config.toml
routed_scale = 1.0
router_bias = true
tie_embeddings = true
init_std_qkv = 0.0729
init_std_down = 0.0149
beta2 = 0.95
weight_decay = 0.029
train_tokens = 288800000
Below are experts of layer 3 (counted from 0) of a mixture-of-experts language model. Rows are named router (the router's row for the expert), down (a neuron's output weights, with its number) and show model dimensions 0-127. Each number is 128 + 24 x the weight over its row's rms, rounded and kept within 0 to 255. Numbers have three digits each.
After each expert's rows: "raises" lists some tokens whose logits its average output raises strongly, later layers aside; "comes before" lists some tokens at least twice as common just after its tokens as in all text. This comes from a sample of Wikipedia text that the model never trained on. Tokens count by the router's weight.

# expert 65
router:108112132128052129145132112115130114100146130120097098173106164128101148142108172121143137081137158116130136142155125140108096105084117124137096116131126162128144137121127103159157129155152105138141096118083134133122085117101070141139141120137154091144138160117165094137101154108179144119125146134142122122167107100132129090132143132075117142168117139126104143103149158110185176141126
down0:137106174125144098121094076101152131156149088118126153187097150129130164123155172118124132142138117116132174128141147107128112123105120118150159145134123144107114091116084121144120141163116135135173098121152100140106138162141151171117132110145108114116161138124090150141135088102145109135104134093179141130092162148138101174142092148114144140175143135083067120127128143135124129161122
down1:154149134112119103109114155092137139158167132138143081073124147127140119100143137161121084098122112110174131109163122122119107134162131156152111101085137114141131147124162070130104115131062094119086138090124158127111094106081095146130154127095119145103112148134113100141129146160133137152113135147170120114121177100141146134126084112127142145147110102167130111149144137096143143129175
down2:106100134124120117157102090136164134101117102110164133137123113106132151121129117109132149128095134156157138105156143137151109083107142129134145127113098143165088169117143148107097096119144138154120136166137150125165131089114125152127193181145143141136102143156131116084135145140161149144127166131087084167120135137159102151147127112071128101101152120115124171091125083118184112115123
down3:164129138102173118146164134138136157105123120102146145092130101099110161144125127151105159156118116173113159155106114093123183117141137100144146117143150114135170131140103062067118138109163168156149149115121097100086132106128154132086080149130120130133135125138148130138182148099099102086110139116097144142106121118132146141113133127147095127133121087103154126149156135181131137136126
raises: "ents", " also", "at", "\n"
comes before: " was", " is", " he", " the", " had", " were"

# expert 45
router:132048120141158126154134128104210107140095124142132165165172123119149099135125141098114134122158146100114142174122137116153108125130157132100096112121109135131122096120153131161119160135164133103143103126157117144109138154068119132098121129120119119148157101131129109123141115106076149097187152121133143094116130118126161156100129139178140168140154099128107118153095146120112109132111
down0:103118155131126128142130122140113125113143110130139181168116135116082154120136171117096115138077072167127129117093153099142120108093142107112159090134135137123147145119120112133128185132126121137148142074151187131177144158168127109135123139114098126142108162169143108116102137109134121134109097158111172167119150095142157115129157099138135158132125170114120150145180116154132161100138
down1:172150172133129118133174107139144126099135148142176124126177144140151127138151097099125160083134103125139142096149117123146112128108086178137133114138085133151165127153130131126151142105125111144147095160126110089132092130121136151168089109146125141108123144146089172096097117119152110157072114075147107131113145108148129078140096130111109116134105132160119101116116166093150163106130
down2:134139103117134120158155114123122141100157113120117090154093115135120132177088146137093118182135076129170133057154111119112129141091117145115143163140103127137107142086114127130147078146078133149139137114118112124130167140168114131142094083092108086081119120122113118119113160142161119161145088134119126122110090116099166145121127112156121138149110101150132160119118136145072137110129
down3:141164081073110113145132120136130106117137133113124148155119107114129112138083129157080151136128115148141111128098152138113116171149115087093111128150134161130142100162110142115130108111149118144125142171144102095127115140167105118181187103132104145132141095095118143124139153134089144079167091097135092074129126086125124096158103137098108151141100133128117154141118152118153139094087
raises: ".", "b", "s", " –", ",", " may"
comes before: " |", ",", ".", " (", "\n", ")"

# expert 69
router:121155167081132122097164163118112136068115120130145087119124150162128160134167079141180139169138077149108162109180131126143131140137115115116107149175119147119138141131110100141109139102116135099124124131153119113154095149129159083081107116117131110142112135140148157127121120116117135130136120119145144119138164110117188107193085141157133147138114133141110100154142086096118123114150
down0:118143097156130103134098116142130130146155121129091132107137125121142158124157154135086150150093124129098163131143147114147129140108121143100144075080155138143121090101133119101136081119084114128082146119142114106106132160097133168106103149077165147105116097134160111090130150127128105136106128142165121123087121120103129156136108105149141116141170164152107193109119128083066119120116
down1:132112092102126107117124113096155161128160124126165143208101137132148128108114153129130134130123156121102151117117114168122159120126188147138163110113141120112132143120104117122091117152144142127118186152177131156121156166143167136069117104138150152125126112150153131141108111104115115170091132129141159114135191130078150169108121114091123107133120125113159113131114115120075110143148
down2:132142146131128106113162112125155130141146126156120096133117136131137098162100181148081176108136144140129113140132122125136136117139129163108133141128120141136153091154128171141153153109138154131118102183112102158065148169145140128185135166117092110108123133150097112107161135143171162146148123150129101133133163105161158136152152155171144169142134079122111142140116178111151118099088
down3:117122145094073141137144132135124097102162096144139118134130098121115113164174123139176077116108125148181121143148128162095131132140154113160121142157087150120152159118132112095154128132127098123093111128142117131128133081148121113092133111173139109103081144104106089090112104133110092159140141156087107140141106123109074139094135117116138126115165145139130140088117158142136088176113
raises: "Other", "Rec", " Development", "Personal", "Rel"
comes before: "=", "See", "History", "Career", " See", "Early"

# expert 6
router:146091108106152171096143154104154117092122116143124144170080130163101147146101133099091121113189109131156109096104129133148126104167181133119139135103223142133147132127171153133151091134125121138147133116092146164108095128159105116134108136121127124160157129118117110133158156146109092149160124146141145159121142099109165122105123131142093112124149091141114113123136110138123094149121
down0:125134111139193138087125106115097114098131127140154120130191110124110129119141128073139156149134139144143130129118108103140127112104117144167137113123131145186166103131123154106096132124101148126104146149093152078135127143141088146091112113118106131143099142113095137155155169138174171138110133129133096089127116148122136142112083175099090095138106129170116135130100081094142104146103
down1:112083151168121099117107128159114119090116179140160114105116134153133114152138100171188146130127124144123119139137155140160123113132119112145121148115161158145188146101135115141085147128137118139101138118117129120124126127140127151108149154126174133121142167142177180108150107158140142122175115126160108118116104140187146167143154126109120138163127102100102095177136114125151114157073
down2:156087119158137143167153100119092093162117120149094126135146096102123122129112114116153099098124141127082127154111151082122147147127138100136122124126107101119135083135158107141121114171160132129147116108144106101129131080114159121145158105120092137134157134122141115137117114123078117130210112132056147119116109097160137136091139116184154136144121152093134126101145154158107132152102
down3:103146131166116098153128104124137122144111154127090117166168164104118128119121140125097080128143144119074101116108118170142134121095134112102107102111112164123119117121124141127162100119111137129144132175159116120118116113140155115167133142138093158130114144157182128159172084141139127147124092147126154120113095144138106080123138144171143127129121174088181073102104142166143118119167
raises: " that", " in", "u"
comes before: " of", ".", ",", " and", " in", " to"

# expert 30
router:138167132105102074112134116127115105086113140121130083133113151158170132143170124106131099139119110120136131114140116119135118159130130101112124116120131161153098158124133087141131164157105078108125137142114082100114123156193138114109157124090130155160143170126148163145127155116118125142093179129130151182104156080138101116120137134179162129140164145115139088138174139120132101111121
down0:143189129150141093146122156137151157110097108150166127077112106129116123138130139139142099074136166158130135111133135135129102118182104125112091136147130127134157168153124096097104107126168113193109174109107131168133158118146161141122131124128130169121139104141168121136118114081110117102125186123112125131090113109121082122155149149106145128129117146093080128105122139124143136123089
down1:145130159124158122097102151116092134102189110065121110117129134113147111101158117141151149136133095122126138130115144145146133118147064124161124111163065163129155117133141118126131110152150104120096111099137145145128094083149130123079106141173138130091101132143144125145106130151123104106168131122135155156112087136105106108142096131073148126129141091159171106117109107118119154171102
down2:136139132107127130126117083114091108117125114147178140119158129158144123165156114096153142120117101111151137125089142103126114091136056095123139101140126141157150146110110106132131078109085132112141131105101097140154120160146130102144084149062104128079113132153086145107092148111118142148087151129146109124131107096117100148145137144109168144111141127121081138130169137071129119137117
down3:143126104117141127142146059131100121153141147112171130124091141129126115121100137126099135081117155119143088174161123148169147149137145139168164162122137139111113130135143089125099117139102122112190178150075129091138107110135079104100120147164161138084111163103141124127148140155153109143127148128095148109103126124112124106162149160096141126121148117162145110135099111171151144144112
raises: "=", "Geography", "History", "Scientific", "Member", "Personal"
comes before: "|", "=", "\n\n", "The", "In", "S"

# expert 76
router:118123159155092123134130149155140119125105119139131138103081161178143124108121136126138141114137133135061129125153125143127175126131141137104083135158128114176087107119105098121124143111149120096129148140164099112136100131148133074110140142135166132131142098145122108128136120120124127074156144160138120149114145104128166090185148133143078190151169179157111126163160116096138137147134
down0:113160121101128126146139079113150160108133104117134118157119131128115103127158159145144141141139046167105127128111137123098119098092142109105141153103113165153163146121071146093115135099136142096072085091149124171147155132156115143136145088117110145134124106118132131156087147119149104161120096150131134134133090147125146111154126148167105155097168141127105165095139143133111122091143
down1:140121120103148136154129112105087148086141111132120093140130122179146135168129162078118101150159084212163140152152120142116134130130135173077091079090087112107112147101124148141160143150122100104125129136102085159095122167155175125102154107113143131145137123161114136118124113115141113121136144122143139149134136102139129162111141081155101109152145114132152131125155118110107114142120
down2:151118135145137132125083125124142137148110114117136115098104160097137131131151120126125098147146177162140118143088117143169112107131149115143151133131155105127111126106158117135132154142120139187153127130159125110205134101175096089108137123127164143145098124096156148139128135153129091120053132125153113110159128103100153152091123112168141141090154139092194129160130160104135135133148
down3:148177147109163105143103123144106125113163078136137120129154153169151133151130136102160160138138122119123150147130122148184168124147121139151129134129175102112152153133121127132134115120098160116142117154087138136166111081128170124117085109094114107132079111173108147122117135102129162133119126094179140101094104133136147129102129163092160101141150128172136125153111154160143085127085
raises: "\n\n", " those", " any", " that", " them", "oci"
comes before: "=", "\n", "\n\n", "CC", " \\", ">"

# expert 31
router:132159161114146111121156151171109127149157101147148114131177133140164138119115091122128140148094122119154137127124153137123147134127161094126096123132125155136110099128128210126148171128078177151107133146171148083121116141137165130132141118141147135103162111131077130151089136096145163186150126129121107115144094124161117104110116153176108130136156158089159164137108114134126130116149
down0:148093152135138109156107143124149150154146132086128135154120088110135107109144140116118084088148122141089138119153123147121171141100152150136143086090132151099120147128130157128126124130171142104112149103099115132160162140138152101139131109165155138126097127139159103176171159103132123098116097166131120126181147122179127111171131129136135103065137130121082130080137110090096099137117
down1:119088150145118141126117111162164108103109103108131146090151095128091121107156127171123105129125117123156100167156132137105128157132098164116110079091127138146158111130177147107143130124116104114133159144144168084122115079155163143117133152089157112106094089144104152099121184135112132128126169130122133136132079100131102111143132136082080078133143127126127115126163128128139093109145
down2:133113129071118165103143158142126108127108100094113109063147146122133133094111090145124139138118171123100149193137106083108136102149116161143138126153136143097104128164127132103175124132131146081155101100157138095129120143185191105131146108135148128148136125165132132139124125094144153125096116173140120123135111143101104103129145147155136116160091134133179121109123144163107136138132
down3:122166141118129113145114159167162097134116114131161119101114131111115146140151158150151099105125130166136123139083175085139144127124134143180112143130137106155138163134143129133188172155144155153163118125136173111108124089111130146096136119117104110124121125146131145143066136117130134091141145121147124145150140119117124123062116123093105089149159139079093137146162188119167153133121
raises: "ander", "ena", "win"
comes before: "-", "|", "19", "1", "0", "2"

# expert 7
router:148150129120069080110141141152077150106141106141124100158139136151132154134139114128164121163094085159161132132144133117119135128114126114153098120153110144140132117138141130119148122156139088164128157158149142126132112140143125124085162122131130142112101163107162191159053137084148130124143141161116169149171099124158103095125108123135132115122126183150130121129138177116128162123164
down0:125088150156130138095169168134187175101116100130084137180118131077159119105136122137115153112132131125158114143102135125089143137123143158135124101126105165130129090130116096127097157165118120129106093127140102136108156129135159139103138112120084127162164110116122104160120140104129182129111131162168122148161150146095115099106104094139145136135076105162113137096175147119126107131130
down1:164137165074135150104125167109149125134129101114137144154122150171141117124155070120108104121110088165131110151153146134126143105162128144123111141146124141115149146088154100140134143103130188071137159107170129145117089122132167142093124084130138153102115124145106119123088134148106152106143127111128178139109171139134179151176119122147145117119120115151152115134102147085125110113166
down2:106127150159077159133107137157179159134110125151129117118114124105162163110104138129134090144109174109108068159101110114109139165102112105174109098119142145080113156152133097115144125156138110139139178097140106146123110102079132132159147116148135121158120092125135107170116095114146164108168142090141141139152164142135117104109134175147132154134168139104127117118130101123160146152121
down3:136158154104149081204140082095151112159127136096119109157113148153140105134122144112118142132090116157130089129185143114106141112086104139170125114158121109160111096128095123116143094147117120107148098116137143111137083125090159091101147092122158126080113122134137154117156092137170152142107151136109134139071114117110100104116141120136131088135141148160143147138104128140121111155146
raises: "rum", "ral", " Species", " Member"
comes before: "|", "-", " Pu", " List", " Mid", " \""

# expert 19
router:121129112132117138161109134119112151084170137124112139096126117108123134134144152109116121162146056150123130141117103135151113134128114114096049108147129120152136167140085073126111119144165156121150185131134131165098133124134123127093118131104139150131123128187162108120130172111151174107116120137150178109135115121122123166136091152124160088124161101154115107156121128154116139162159
down0:141106136125122166089135137122133150130129149150109113125153136129111112077140129143129123146169124148125095123134160122139175128115145151117103150151129169116145120146064090131158138116176129072125162108140088156139131097106094089066169111136168138150150132169094155122133159093125087110118137154103160097125103133160116131092118154115142140172119158155142121111099116129119156130143
down1:132084125153160130146170093106138120111144101156122147120107111146136110110086095144099106128133106083150143139134153148155118124141099177096125116142112149084114167154137120121141128125067158162121137088123128146100088160152105149144136107125168079141163096170177144110132163132138117142159078134131153138146115140135110129129096153131110128140102156086166100117141133148120163138156
down2:132147136132114112126087136137096146077124098115115112145130085144124091169098123141126124191088126158159126135162155124112108165110106136150113080153191125176121139108142114127091139137116114128115088131096157128094136154144132161106102131147160132114104083147128119095123135162153150135157140110119132123150158168109136145141097174094132132166103102159118108097126128158136125132170
down3:169127140129122191103114073140084158099129125139130155117117115135101137148162108146131122103136101148119129143187153121133109124135130129153134101125182165092103111102132165170094148142071087129104136137145147147095096119137141115136125137147144125127112128085096123111151123117145132108184125119124113167117127152137165165108129116121135101116120124156107112090196111135108164133097
raises: "n", ",", "y", ".", " in", "s"
comes before: "=", ":", " =", " of", "\n", "s"